Experts of a small language model: a softmax router.
Below are experts of layer 6 (counted from 0) of a mixture-of-experts language model. Rows are named router (the router's row for the expert), up (a neuron's input weights, with its number), down (a neuron's output weights, with its number) and show model dimensions 0-191. Each number is 500 + 50 x the weight over its row's rms, rounded and kept within 0 to 999. Numbers have three digits each.
After each expert's rows: a language model's description of what the expert responds to. This comes from a sample of Wikipedia text that the model never trained on.

# expert 11
router:455443563409484477591499477491474449414443553459456455429550380440506407459520470555534481475512492470406485500498473485390489465503459511446447487445503478535469512491582487621481544474495491477412447445487518553585483524521497458526542529545555475422466479500497480494533540560522578489562534409453494586554390557512492446476569538492495576374508523475503504510618419619492511441585514477578529591511613461405475512567523506514548485495562565502433492467579480432514512560625504475539477564452542532548563497500556541419507544530494442554432552562538544491510515517502465491
up2:469471587501421482531514559592596481424486470379436504506485519550481467474533561387502438535479556506519504501486442449460514597498470428466503556452485495537453471577509472525492559536473459479394468473543540491518521494487512593537464472562546583519467497538462570506476595611467588451539571482469559473416553499583428480461526545577451533453535450452522505516389456619491576499521511474474637569528533477533533509402536521482460504544520438445522518483477499471570553484454495480440574568546528433537329485474481541510508485452500450554489559536509502442574561429501490417
down2:468482480552558560481498450482519515431632484532497344459447477535521487488647497576451554578522486566545600454469540474521629522463483563469581549449471531483464503518586458464498433564511470482563440446503482545417546467447522434549505528489501535506515518457527511442482434484415469524514586562455449567502486560487458414484514407514527413420457567539500512456522571520559592459481563541424484546487495448508539454573506479480576530534470540568491510507557478451499516366465491579508529568526416453480524516601519459455451489439564520528469495508522481502422452413477573420
It responds to: Middle pieces of long or foreign words and names, such as Svet-l-ana, gast-rop-od, Panch-ay-ati, plus table pipes in election results.

# expert 6
router:474442489381549455551540527540470428484505465538489569554432448449425549497471414536484409447519551591531566489523547512494431442453481529482514420568505556508502547493526571609502542473478559494439494425612498613582449451476475478446509545473514544435509475534495433500515567497492548443492528472584495474453427528522404467531589511459512563418417448485620557504493415511475485490507494488535547573532465492477425443547452513456517507471434457504490543466530373442423531467536495585453486466537533543596526459427504535462613573408474508453528560543433470530561525531529426437
up2:541542540477562589574522460477500551472464402499459545434475534518524515593472467419483481486482405572508518432548478479494413492465579533537436475456415488626480471407453576480503460489470457540461500511565483489470435493500496561418456487507515508442462508570518596541527463488424507471530495573543552557476463606613463581549444437555471477525471581511480532496628422492591487507513533496552465491423574480483426524557438373526502552507442514580497600488536477570418523588415530547463502501555539537466560526428494450489530474479474421493506541541479499472546468416413515422
down2:564476623470462522550423462582493507566557500485550502445439550481606479532481505539582572481465421419498506467423427544497417471511503527531431412510449611553551434422568529425530516479464551631600484453531542536478424587462537507514526505443519508499417482505493471451531530510548519508476411488477472487493514472548407484473473532497524509492509458500543419546531482450476527406546509445492425494390572501460563504473435557550532589534433480497372552577408475572444525455494531480498481522543520580443482555480481542383495481499503527504470507601455441560571506541465446558
It responds to: Past-tense verbs like announced, followed, reported, established, and mid-word pieces after re-/st- (remote, reasons, revealed).

# expert 22
router:444475506444480500526464496538487485467556524515506478517441515474461491553442566483506469371433470511534521399450476634450502555496513611463494522590565478400462519439476521574483525430519433505341449445503541528490422492531505502472520586437482516547558565564531447478596491577566527423431555386481495477536475487502542457540540464448529595421385514569497616488502495536469498531510551499579492473465510456527527384527514473569475526522421556483531539556545471554477470574470556582561449571561520448486521511532531523384523522539443437565431566487453548516510521524458525517
up1:469567501508539562555431440529557562413414425569467509462463464517502500424507503539379473551468454491486488589456528509484480538496393579528485509566516476490558521471566564533557467388455430478462506488586486447490572558517475513483572607515490502467464552545414456440515432572487514485476424547632500467491486516500479536523478548422495466534481514538519492479509489432457478528540537543546539480422530495496473529522483426477502497542508559433517514517448442422505529517651394591407371471588523489537436451467611588475517574482502437571481451474539565450504589531454495473
down1:623494481500564525456453532426526475531523427487435471532485405477431601494516572576447493479550457498487496519513490471479441512485587565530563505482438484554464584517550429524463492490545546433547510475589609513479543533484410503470364564507446545572520513510540531434499458413476485484474455547341545531488524521540480477513584428558492450521490472484478489530373602498507541514551551540411355564519507540451558521528508537520470497509432457506519385449451497546524460522562585514468534431480527479428529523474486454595452548611519482556442499485521486544486512416450556533
It responds to: Inner pieces of abstract nouns and stems such as democ-ra-cy, c-ases, aut-umn, dictator-ship, and word starts like acc-, cons-, research.

# expert 31
router:524502554526502562506463502424518513452548495465472549539512503526504435463485482433585368496528517531582532557477551420552515528515503510428524518491553514447514540553509419593436450521407454579418477461526446469538494514578496508495571544556514468407561479477523500533517514520503624431416545411500562551458479569584412520660572553481589522481493460443483625520492464503441459473534466437441570489539558549469504542424555412554513537436479476481431577539539452470485573508521556478514487521500514481473547384482474524407515496430513546503439470452440576450544522548564443426
up0:525470508515427527494459390523535532429470434442464489456379507487581399472474504450518509528462436480570525487457535570590371498485543524464495550499595427501530515559557569481533514498457586603475535485551474460541556552436572621552437495568540554535461478499433441511482480533534567420449522516489517577533465536547396496473523460564513612484501548461530461501457472455484532551487459471532465471591439546470596473525582509511530535484566486530519448537522520430490538439599545551566467640460478405531437466461444555442520466545470459409413464499463488483475552513519452536
down0:474490525639507442508527462546401528567582508426499510382417461544519471464564573447528548516564555474535562395510559557398525481502523428535514495531397519549523406480499551558510465545590552416627434514441493496492414375483540536516531492501526531572487464507521501424501514512551476525587453580527511458510490480497481454509463530559484541478459488517445436479522470446526549499487477444475464498596528506589488444508548418459515494423440580594503412405454502527532538504456449448504606576416505464570501435464498501501437470508499516489597539548414544464454524494547516533
It responds to: Commas, and, or, and modals like would and should between clauses, plus word pieces after a capital T or H, such as t-able and Tennessee T-it-ans.

# expert 18
router:534523452471540628512508517485487463447504478476434523545458496460474475491562556475521510452549535546416524507443474507521430507481505512474411511450516606493430606471464446581451455447464425561409577447456406567564424532485537468502477528503541499398487579523467552540497546476514474517475505433442573563455446554535537569559474504481517495501432468430534595520588468525426446551582545602524558548501530635456425471485538572578542511554388517472562569552544417490429502540508486511459497507570428459490548578531471444394550505538507529494462462565404550548535508469498528435
up2:509523464555547491465534515460463428507499406463446561485432415497550444492575549512497513528506457563531590432579522523541494443496473470517536443403489504540448504432576417549528499487533464546442568381524589522499500518484562486484448474431553478565519663483539540541494587466459562525527540434487511487492438521595492473499552505486512501494519503478521544619507521458539474543581604492406517551475554470555409486470539439533481519453476523487480500520480523471605559467451570507493451427504424418468429469454381451455530510588386500489478394531462617567505413506500444520
down2:511499458554419433511583590561489549563437527428485498445544525562447496476492536494566536565544430399477521448491505630514467574451488438498446458520485495496528572519492584474488430567500507496477474547550504550450465487514416528465332518550427505528499511460469593466509551537530458479527612578520558499508525412438546536461468565486523452470462442599501544449519448408512510526486540482440467483441612511460525497507611455484494554519543441438506537501560522442508402455445587488420575443491558527433484469517477493451593560391436429487561482503518588439495511472474518537
It responds to: First token of a sentence, section or quotation: opening quote marks, In, He, This, See, and first letters after headings.

# expert 26
router:556505573507502449534547524441472481486503454499509484549427340445525458466439582411541493418432522571551596507440465545472481576522521561433423512539459453429492603482544521534414467497467472607468482448529517457543484537517563493555474485577438515441502592524509482505498523548525536538445557526539550481481358501509425494562497478406566482431463544488529584544491420548460424473632538459528527480443473521478407554529519489523470487507476480522503552562586425466487590640539548568456410430537542468497508513522556451426561488531464547541404512503493541496505499524471465491
up2:463464441490609438514523488492426515455496561468423459546514502440441575533489513585568484499521557556436574345507568502488469543568481491515489476455490487587505527482468561490518631513530425482448442453551459542507439499513520484508553460541509423476561581451492437558489423485510520492462522473478547494474506509599449548574498498509549481543583396611514500502565449540474430515454506553483556509600433510518378446584539438418505478606407473484527527537483460537377457467516426540542506474525492512531604450452547446468493570490526537513552419532515576452527410512515551549
down2:498528510520530438540510501486465527393524485413499481557509468496517528475434523507480408498459508428437580535573449497532443455505446508474523545453520555524523393525498512516482443431559506455446524487621478412463548602533506502549466433590556488486496503464543526512460509530444499482539400444490513386509520503589494564561508556534457436500451509564516568444499475506490526484415466492501521560519551543565614456460344442413471574574470502572446483421551538445497558581512578465419421457479570570525528482387589439489509520485620443516541500499496517439545532483515448598
It responds to: Single-letter or short starting pieces of a word after a comma, space or dash, such as b-iofeedback, L-oja, S-ince, m-ocks.

# expert 1
router:516531514499461501585438496480490476460554523448455497531499401525466488492494476490503456446481490529475556556463527546514473500506526602408568379590489469601492646492501577612445434531521554542427407462593493567612494576502557519468496507492505476400446492425520514483461449630592560541456581484562512466487469541543403452490528536460567510540425528551481622492471489505399553525626464520452464513500453483463524509525479494565462488531413498450494506404540536430502570500476515512519441546475506453547470544464561486438520437424449517528524477518514604477505548579483499523
up2:513576465510482479592497593517535497375521518428486400553522516465537502536489460487526538431504529527617504464492514562444536464494474487489469484476595483503507489437407537501415525490546470444427443535583457474453494464435427544488497454518488564409455545481583555487461567504463538441476527395539566492540462611489449573552541522393474564465495489548523504410552434551440494482448520532546537534638476455508476417464509494449486460581549527449431433498451487484562473504443612545536508552482523551683495468548466502485468509509478507445578456557470592451440476430477496505
down2:463441459624599467496486536545519479540589483540415448565450572490486487492597413568483545495507480404515448453604476547444491547385513422504463508486612574543469536522484507453512444563526425553524435411595457495484520573523533456520480569523487532556487509482478538486465525489477500454506523539494482427540571525520468416448555479593559561556432443530458376503477444479508477569373467505522526476487494484527431472428540568514473517435425461527524484633454540517543573511505464428487503483553484622568529492452454467485466513536507517524481515499513497575500391482398518568
It responds to: Second pieces of words and abbreviations after a capital initial, like Cap-t in Capt., Vol-c-ano and Cl-a-isen, plus digits in score tables.

# expert 17
router:439469531428447441584626400439487504510464554516427541461484502494459422534495492511552489422495533520491462486466548487508467515575495563532496563572478513507414512407542516545497469454316529568386459521529555517487523541497579510532486548518539490505422542507495479475489491491529541487536522425519559574497429458491555487431461517476472520443450519493536629413594411544568534421547500549515526523468539531446438563519564466515477490449505551447530548554469379508452548443548549458502468499563468429540599472402446539439541491543514410559477584589423465477575530522485524458
up0:521455529399571439512540478515420517424471486532437580459501485400585412508468571556484515489491520561608486446489443522496511447536465402563544483483492447542445508576500471528516466572390521417527516512536425419428445505483562553606472472545434539405465539531572463431487502470449560471529548511450496524542457550457543567478485568483536499510539474451530499505449400417492510521563567572540494485478639507537422463547574474466536473450449521480577518419542498574435468518541478565530457565439438528513444545428467466484520575469599509467391508497465616546522522498480489540
down0:566533512472537512556486481575469454490536525456487459454517430529467504518527503513477505487430447503484616539569490544377526462434458427430543564454445499505572517511478499517467542467485496638523522447549394496520473461483418473453495559476467447500403456553573482438541386525487486556567612439484489472507452516450551582493545570565476478614474635472513532456509408542427573540454420568458582529520539504442463557542439516504569517479489510494444505562507478471518461431495440537566408570399554553486506448455496462569581469487457520556487591459554415483542538498509556455
It responds to: Articles after prepositions, such as the, a, this, new, plus inner and suffix pieces completing words, such as attack-ing, sc-ient-ist.

# expert 21
router:548497543485524499542491463482439546474515474491388501526505460507507410508464515484498461499428564458532483410554547554508441545543570602407471455520457452442535456465473542501464460534447496587418495435489483550503441556470622457485493542553578518441491575510488546546542460485442544445506586431509529491528416510580511518543530543447591555445438561437548606520440401526459491415580456503445583529583555499460453574497519459512500537536443463459515443559575521567519542545460584507451455556567437455547479522453534476435612479437534503465408528594503538470536505402413568477
up1:572560480479494413585532492510465490395535578549451382523473413487481330581597543511542515481470481534556574486491511460477460520533463593516437517430410537494468481465489539486579469522489489570428476363512535535446464484555492489481546494482523396516497418564535475528500528486463551539535469496564566432483398490524454577585460424474431518483515496513553476544502474520404554563533549520508456506540528540478459549517624485456491502446522563490492402499489442477406557582499420522462485541500512495429547590563577494504534495549577485550471419586499495466553482475530553440
down1:572471472437500530492537596524506492584510554492562612533406487475493542464503503588481442438457394552572500513584516552510534496470575521486463512409493485475474566392538441495474479521526450566472526506519422464502460441445523515532616483436630483440535497414530451479473465482420497529416529562527500567516420593380536530479463519546517501442451512574458508520585475498539440501523520516512498581461442483575551546457546407492557512431488445368488572536471538518439545527502519481452459490547433601466476528494503565431411544562557471500535488423431472576472491416493458480
It responds to: Articles a/the/The, capital initials like A, U, E in acronyms (F.I.A.T., U.S.), European names, and non-Latin script pieces.

# expert 23
router:517503564480492582516444516414483472364509472466480503535493478503440403554522563462491474507548535550517457439486506527475470506524501536483507520517436491518463570446607480550443442428424408554421492460567440466545456512492572570451572564504547556409472506541463537442444538514539538472490597411569514423500383525596448520611539527469531503505478546495468586480482419557418548448623560493553489574541542513431457536521527492498467491400470485428556454516541432569476487497553539514538480517524468415617456525450556518410614518499508507538433532552489506491548518419556460510
up2:321513560444504426560449473394571475408445530462496470433472450488440468529490526566473491557520500434489507479499600642511464476492515564469409538566490505584545490506511545534479573565553442508434583486544502553520478494493442497539565496413490433411533449492534418465599525555540526403494490551457551548548458413497534522532459518463445548454519586468414550543513492510553425583463555553509524574516479470415481487544454500481515473467559529580612533568479488522570484533461519550401451471488582500514411534462561521475508434579532524533538481519550547496509524510499433449
down2:417509471637490449553484430531513498559512539509572516482524506482540448523488475541508529603474460558436442661466509500489488513530589511515529558461518564453537501476517420436483472479491598528454507429521441443560511489541530501438504626528477472532459376518456517598485491482463560468461615477461520402619609449515547486461570506427451508467499465388428515488491525450493522470479512466524457461462498505557514494525448460487487478493371506524411461500483445465491406500457599480431529446472490490507529522519491562503440521522607551566508526618599529541444552431453530510
It responds to: Bare space tokens before numbers, mostly in tables and statistics, plus name pieces starting with G, such as G-ann-on, G-rac-ie.

# expert 7
router:496516528456560522534536482540507466452524407480475569547439379431535418526543500518531492482461479564600528579511561441427464539490495609437485458504513588500388508428514551621464531525496472575467518476536437481536501510422507489464518546483499406485511482589528486504470535509494539474542534504502535481567448502458481488526444506515572513419500459441583500517557456537502454434585560557524581621537497493434447528575498499543454468481437571435405452599548416478431486444593524612527403596431552518552493521514466534402512515477459433578420489484488479451563430508463497507
up2:540445480476597544528461416468537344607457476567517505437341519457535483567471452533529466469464575492432552421445498525496456524472472543453519485505431561555480525525606459483460535431436431467455494457468467466438495497562515579470546478607403507553549441485520460544519481488488490423504548484506486474466526520534465483464462429470501594459472572561428490498563439553551539516519486519489498663387498559509564550443524506555517443534548534491468506564581617516485528519547509410504443383495454441468494458520464569485538504492524420404522480514491527524547544483545510544
down2:533460552545456475545490441466556522641495483528531475466488569551352555499475473486478520427522488499541572490564440564586451521434450566502566503520443478530482422541546555528505466520566524491518567561577480455425565515529414517510506552543366581530430527392500528538454501505426429526508430582457523428507589465530467503555439551474528491485537401579500423486469443414480528451475527500450527410512529509525539451484475393576418517457543544472514504460529470481552442584484520429551509516409505479429478498444470378501522548523434528553486500452537561528561520486603531551
It responds to: Pipe separators between table cells, semicolons in lists of names or nominees, and verbs of speech or death such as said, wrote, died.

# expert 16
router:409467498353468528590567472436449536429521456501501519453457512473535501516493500532541515502400474510473522497514540537489411577595528569492447531459457527543466553474500544505550461523535481504399449403516456489430472486457529483533474516417515530448458527529487531555515496564473514493536628460632500466458519518568515525517581559494513466437458511426563631500581424437454502557528504545484512559470460490496434458533552450484466445568431508557507448533543376503551472509550479530551507524466477474562501535433477590405503475448452441403436508623553569538599402483529461445
up1:480505441381530515525462524522438478522489538503510433465376484516429490455414609416512456461440562516482445583488571429503546548474476534560463525552434424523571492486563603529506527555475433468537487505511456391580492529523419483430524468430517516475498512576465416530484467561557602546445461521551494536507531530493540551614573490437525465478456465421495523585537509518384508520485531445580499504529535447580564550516510445561551511490484520588537495467541518440482522533413509553445436567516499563572499513433488610508523529401441433469507569544467435519511590480472576440
down1:539520598513524448529445549597456570503597396535582502502415507528421607551462477480465535459409465542460517575502471513521488545537466534529454401516541492487458472425471539526375530641554471494530444563418445495555517469504492471550574522516569421489546597478498563546451458479484486459455547541545453483464476580485482518407531458548543451533492503549494477488498437438453532448386486528506460524467548537468536443524481495504445503360526573526531510568497500469478431434582538454565533572418576427424399449505447471517541568577494476520490453488480522525455461575533456501
It responds to: Middle and ending pieces of Latin-derived words, such as intol-er-ant, conc-ert, vul-ner-able, respons-ible, and words like member and president.

# expert 0
router:488476494458516452587499513463563492390514452505478533540455439480539441501528515574546434480525445516519480557430488481550502483498555542462394500453538501489476555454419552522471504585512561482465498456639529519570526495533467518538500532499570585443500506527595515459427540558517502452448513525506547454533486522534534456635535471518573525389385582477523617503552426565437525521556472542455512476487443567463535453476424509583485450415531498472474479505451357570474571525605598526476380483508545500557545510537500504380541548453517457455475551532516467484611436470495515515
up2:533490552473474491547466511540548415551541452475482530438548458488568557539416427498497482521516444506547547527485538492372459510492527450449433468471599586491366503499513611499530494521483482444458480498565553513482500446469456484489469543476427381479495576562555512646565589463513509479482555497505590482476442455535435449492595536448473482498593564446487533562478356509489511527484570532488432517532511518441522541476475542471539505418563571491560516520532465532440514564487412470515506533539504575517438476436437648472535504402487478612498475439435493491564583532529491443
down2:462501593428486496467475509501525408578546516532547501518571470546433574491447530513498544453475457464554505492603410489412561505513538411511521488533534554527549496453517498431416514456417470469397464522566516493483470492482451518473490571500488478513458508494562467484576422474507484507447523465508563534487395387447412535482607538423519462613535486577456524563528514424484552550503554541462492504549478410430503515385409544482515493538494520476498554493481437626557559502530471402563526549561505525510452483509482539497541553477506360418549539505556559566440429533417599445
It responds to: Word endings like -ers, -er, -ings in plural nouns and names (Steelers, paddlers, Homer), plus day digits in dates.

# expert 15
router:418444532422522476561491514498492462474459524476391585492446416430491400539552525441552491432453494562529519507467442450463440521440478546495530477441515527432504532409561599586515467498516485544459468413446498444565534481450493581527467561550489533497523530461493447457450511490533541506543612393459598474577520463489497477506508566530596520363463548519549597535505513586504475435608497446481476592569456500507540509522514510505420486457507514464444536559462451528537529503475473528557524483412468514579577468552535474441571488578414393452430520524462586437550442496561536445
up2:432552417510415424586513584558563529470526492560512531502445507479491525527558412505585495455479508568493547499510451559571465562443511467463537414481451483452440510468496625474548444509500514390474463432520518607463516509568434476515599536570524543439556492540538495569470498527525499586432498404593578475491498492445504440475535535441484498530444498477483549565519436540466496405466485479466475554489512495471494456553530407484583369494482530439456513537569407502491535402439440512410428443478455579489564483598455440498583531451526369481474531499501452535471508528558533466
down2:413509467627529591470488491546486594507508351519537527561466521474567448587525472417572428489427541486485500500508449479516540444500452482584457513577493561549557471497431486459438494441547486614575415494457501501479493477522428532494469378411476530568469490503499512500490552545508498436540491449534507490547506431499463468473453474544494476478571469585573450466619493407512460486554465574519508539453495529474569445453540533535484547503495613601482557599565580507492465462579502402463405538527485403501497470512458495559489482513393559515506489525477396466479519537561533443
It responds to: Closing pieces of words and place names, such as -ted, -able, -ington, -ive, -ite (bolted, turntable, Arlington, predictive).

# expert 14
router:428533472347518546498474540509534422531560434466507455503473465477532434491520512536462465342480443499456580507506524552499557444537490586442466469526511523544469589486543523597523482475408517483443577489579462529519469505535528478494482497490512381535513527478555523468559525509610521475508571423542548568474449559553408439522473556505480448552378579444552536529523436479485526464478610501496589498524510556443530558487496501504383567493490549504436475483570494471574532464527542549465445595487421417502525484382450527420567484528517523523408485559462538504601555543552505535
up2:549544464425481450440467487449521395570507573588487532491461519469412491525549519441563529507488473575469501491498575472448479530424536500504528547575427500477556543531533558572436475456479527540500462486543560595519484504543475496567527519505569488572555520506475497475376440551533533496474479495479558494431405540489499519432539567454413457449498548491524524418466520490454542502500516432560535545619490581447520516548399511651410441557537492376568489466429491462493525463497577474442478515518511540594494445541437593488584563448550569541362509571494504475460483456470480420
down2:422425502625570501462476423530458485549417473453551463479483557501473504468527525463495531482460485441560495471481543430538598519410551548507508493474581461521513608537550559576420457469428478539515479550439587442464494462566559482543520517545510489564452544547477521449448462516384547446469436497552438356556381544459578518496476526470452485529558442541513453488446522549568542574588462429522525507540441554434526578516459526527488558547543518495543530495424508577573486508428530391568525480411607528484530502570478534588514462469448505431428543482540441544463473500450495480
It responds to: Function words after a noun or verb in running prose, such as of, in, from, and auxiliaries was, were, have, been.

# expert 30
router:412531536481486508548526509442486371461506439445437573539408419468504444490487514491439540467515499546484554452561569544451547468516483576468518506509462572468503564542469488578544513523407495598402482466516483463579461536485535463496479537494474482462464506475599522541416542579516509490486526431451575463465379529514480461584539506436633404528524540440427487538528438573487382514555526543472528447545551557465501527516420482488502529552535546446489489522467475591522516465457522515485500507524570429604551549506522573355601430492454555578533436490438502511539515465438560420
up2:481552482515451486483456532410489524483620558484508475526443493592484554383537495464536477525452588531479571542508527466463508467575517486460486447501395547447544586576461473606490521511539405575421505446530480516585382507474492441525495502483563571329465586456598448515520515460520532549475586494496488501514433530577391493460513499491534492526504551481550536579499466458372476476556450472459509506457531456521501542470524469505429505502482475496440493553466560513564587457467582519417487440546498463576447545462446440476579481506472465508407467598442516459487587570518557493
down2:499545506625461489319459567600450587527527551485520479447513548525499548503558540480455557427615490455473502473488542519491462506542509541551549552519504448446456477494517406410548489482533563469559561544485449549512382537508602391455485497531403502497437508467518442501597514490506464418489432503449541483474496399553618495455511498572510535537495464520534427582502449499562506562550498459507428503495614524487480521506442543514512546514482438443443523506501518521499546439487546455593535452531511429544470556566556533588520525565463472520515441438449467535447443560526497371
It responds to: Opening parentheses and French/Spanish particles (d', de, del, des, el, al), plus modals can and could.

# expert 12
router:562551529406497519484466497541474476502554485501429540484449399445455490477499507455518431437459552569543536477417442519454497521525462507496479489581475532498423529422460548562414500564386493524508443481521532521517443493490526585523511446570431524457504552440518516515507544505495572493419513442568543528482380571496446502585560502562613493549449546440513527541497421564470468562590453553438535547542577547406429474506576460497445426549508562569454469503520457576493546429483519582527427548532443375591542593440495462413573495532508535509575565517446527486564462463424467501
up2:531521422505450487564569492472548454515525506506449551448493357527460545444511527526500363433453490540624471598522523461553534441385521490521518511543464422502496524479536464607513468492439526537452484561563523492499449427486367486549465599473440565520499517477546457518493518543545539528463502448516467523449512480621492540641527430521487481504563468526446525558455473508520439532553433503470561505523518490510473498460497453528571530522519524574483495440519472523514518544516474396504537535456419501476387591412484447370554453543475540523393457514553509385573578522518540518
down2:449502470516418470440482497462486492465580523573481496499493446397488453485535455485636488544569434457499513436531466506545494419557575529473511477559394464454573458506476446551462419530488514469447559407570592520403484519621544532542505515549395485489486614584524509555473503508522440476490523452590415553536493456468436494548453528451518448467507493566470466417531535571499501458438460590481475568494472517455547503445590602499507545563501588461447422504415459503495550402448508469529572617508494535495432456533565467521508488520475516479600523543537473570536399555491493496
It responds to: Newline tokens ending sentences, list items, table rows and == heading == lines, occasionally a mid-sentence article like a or the.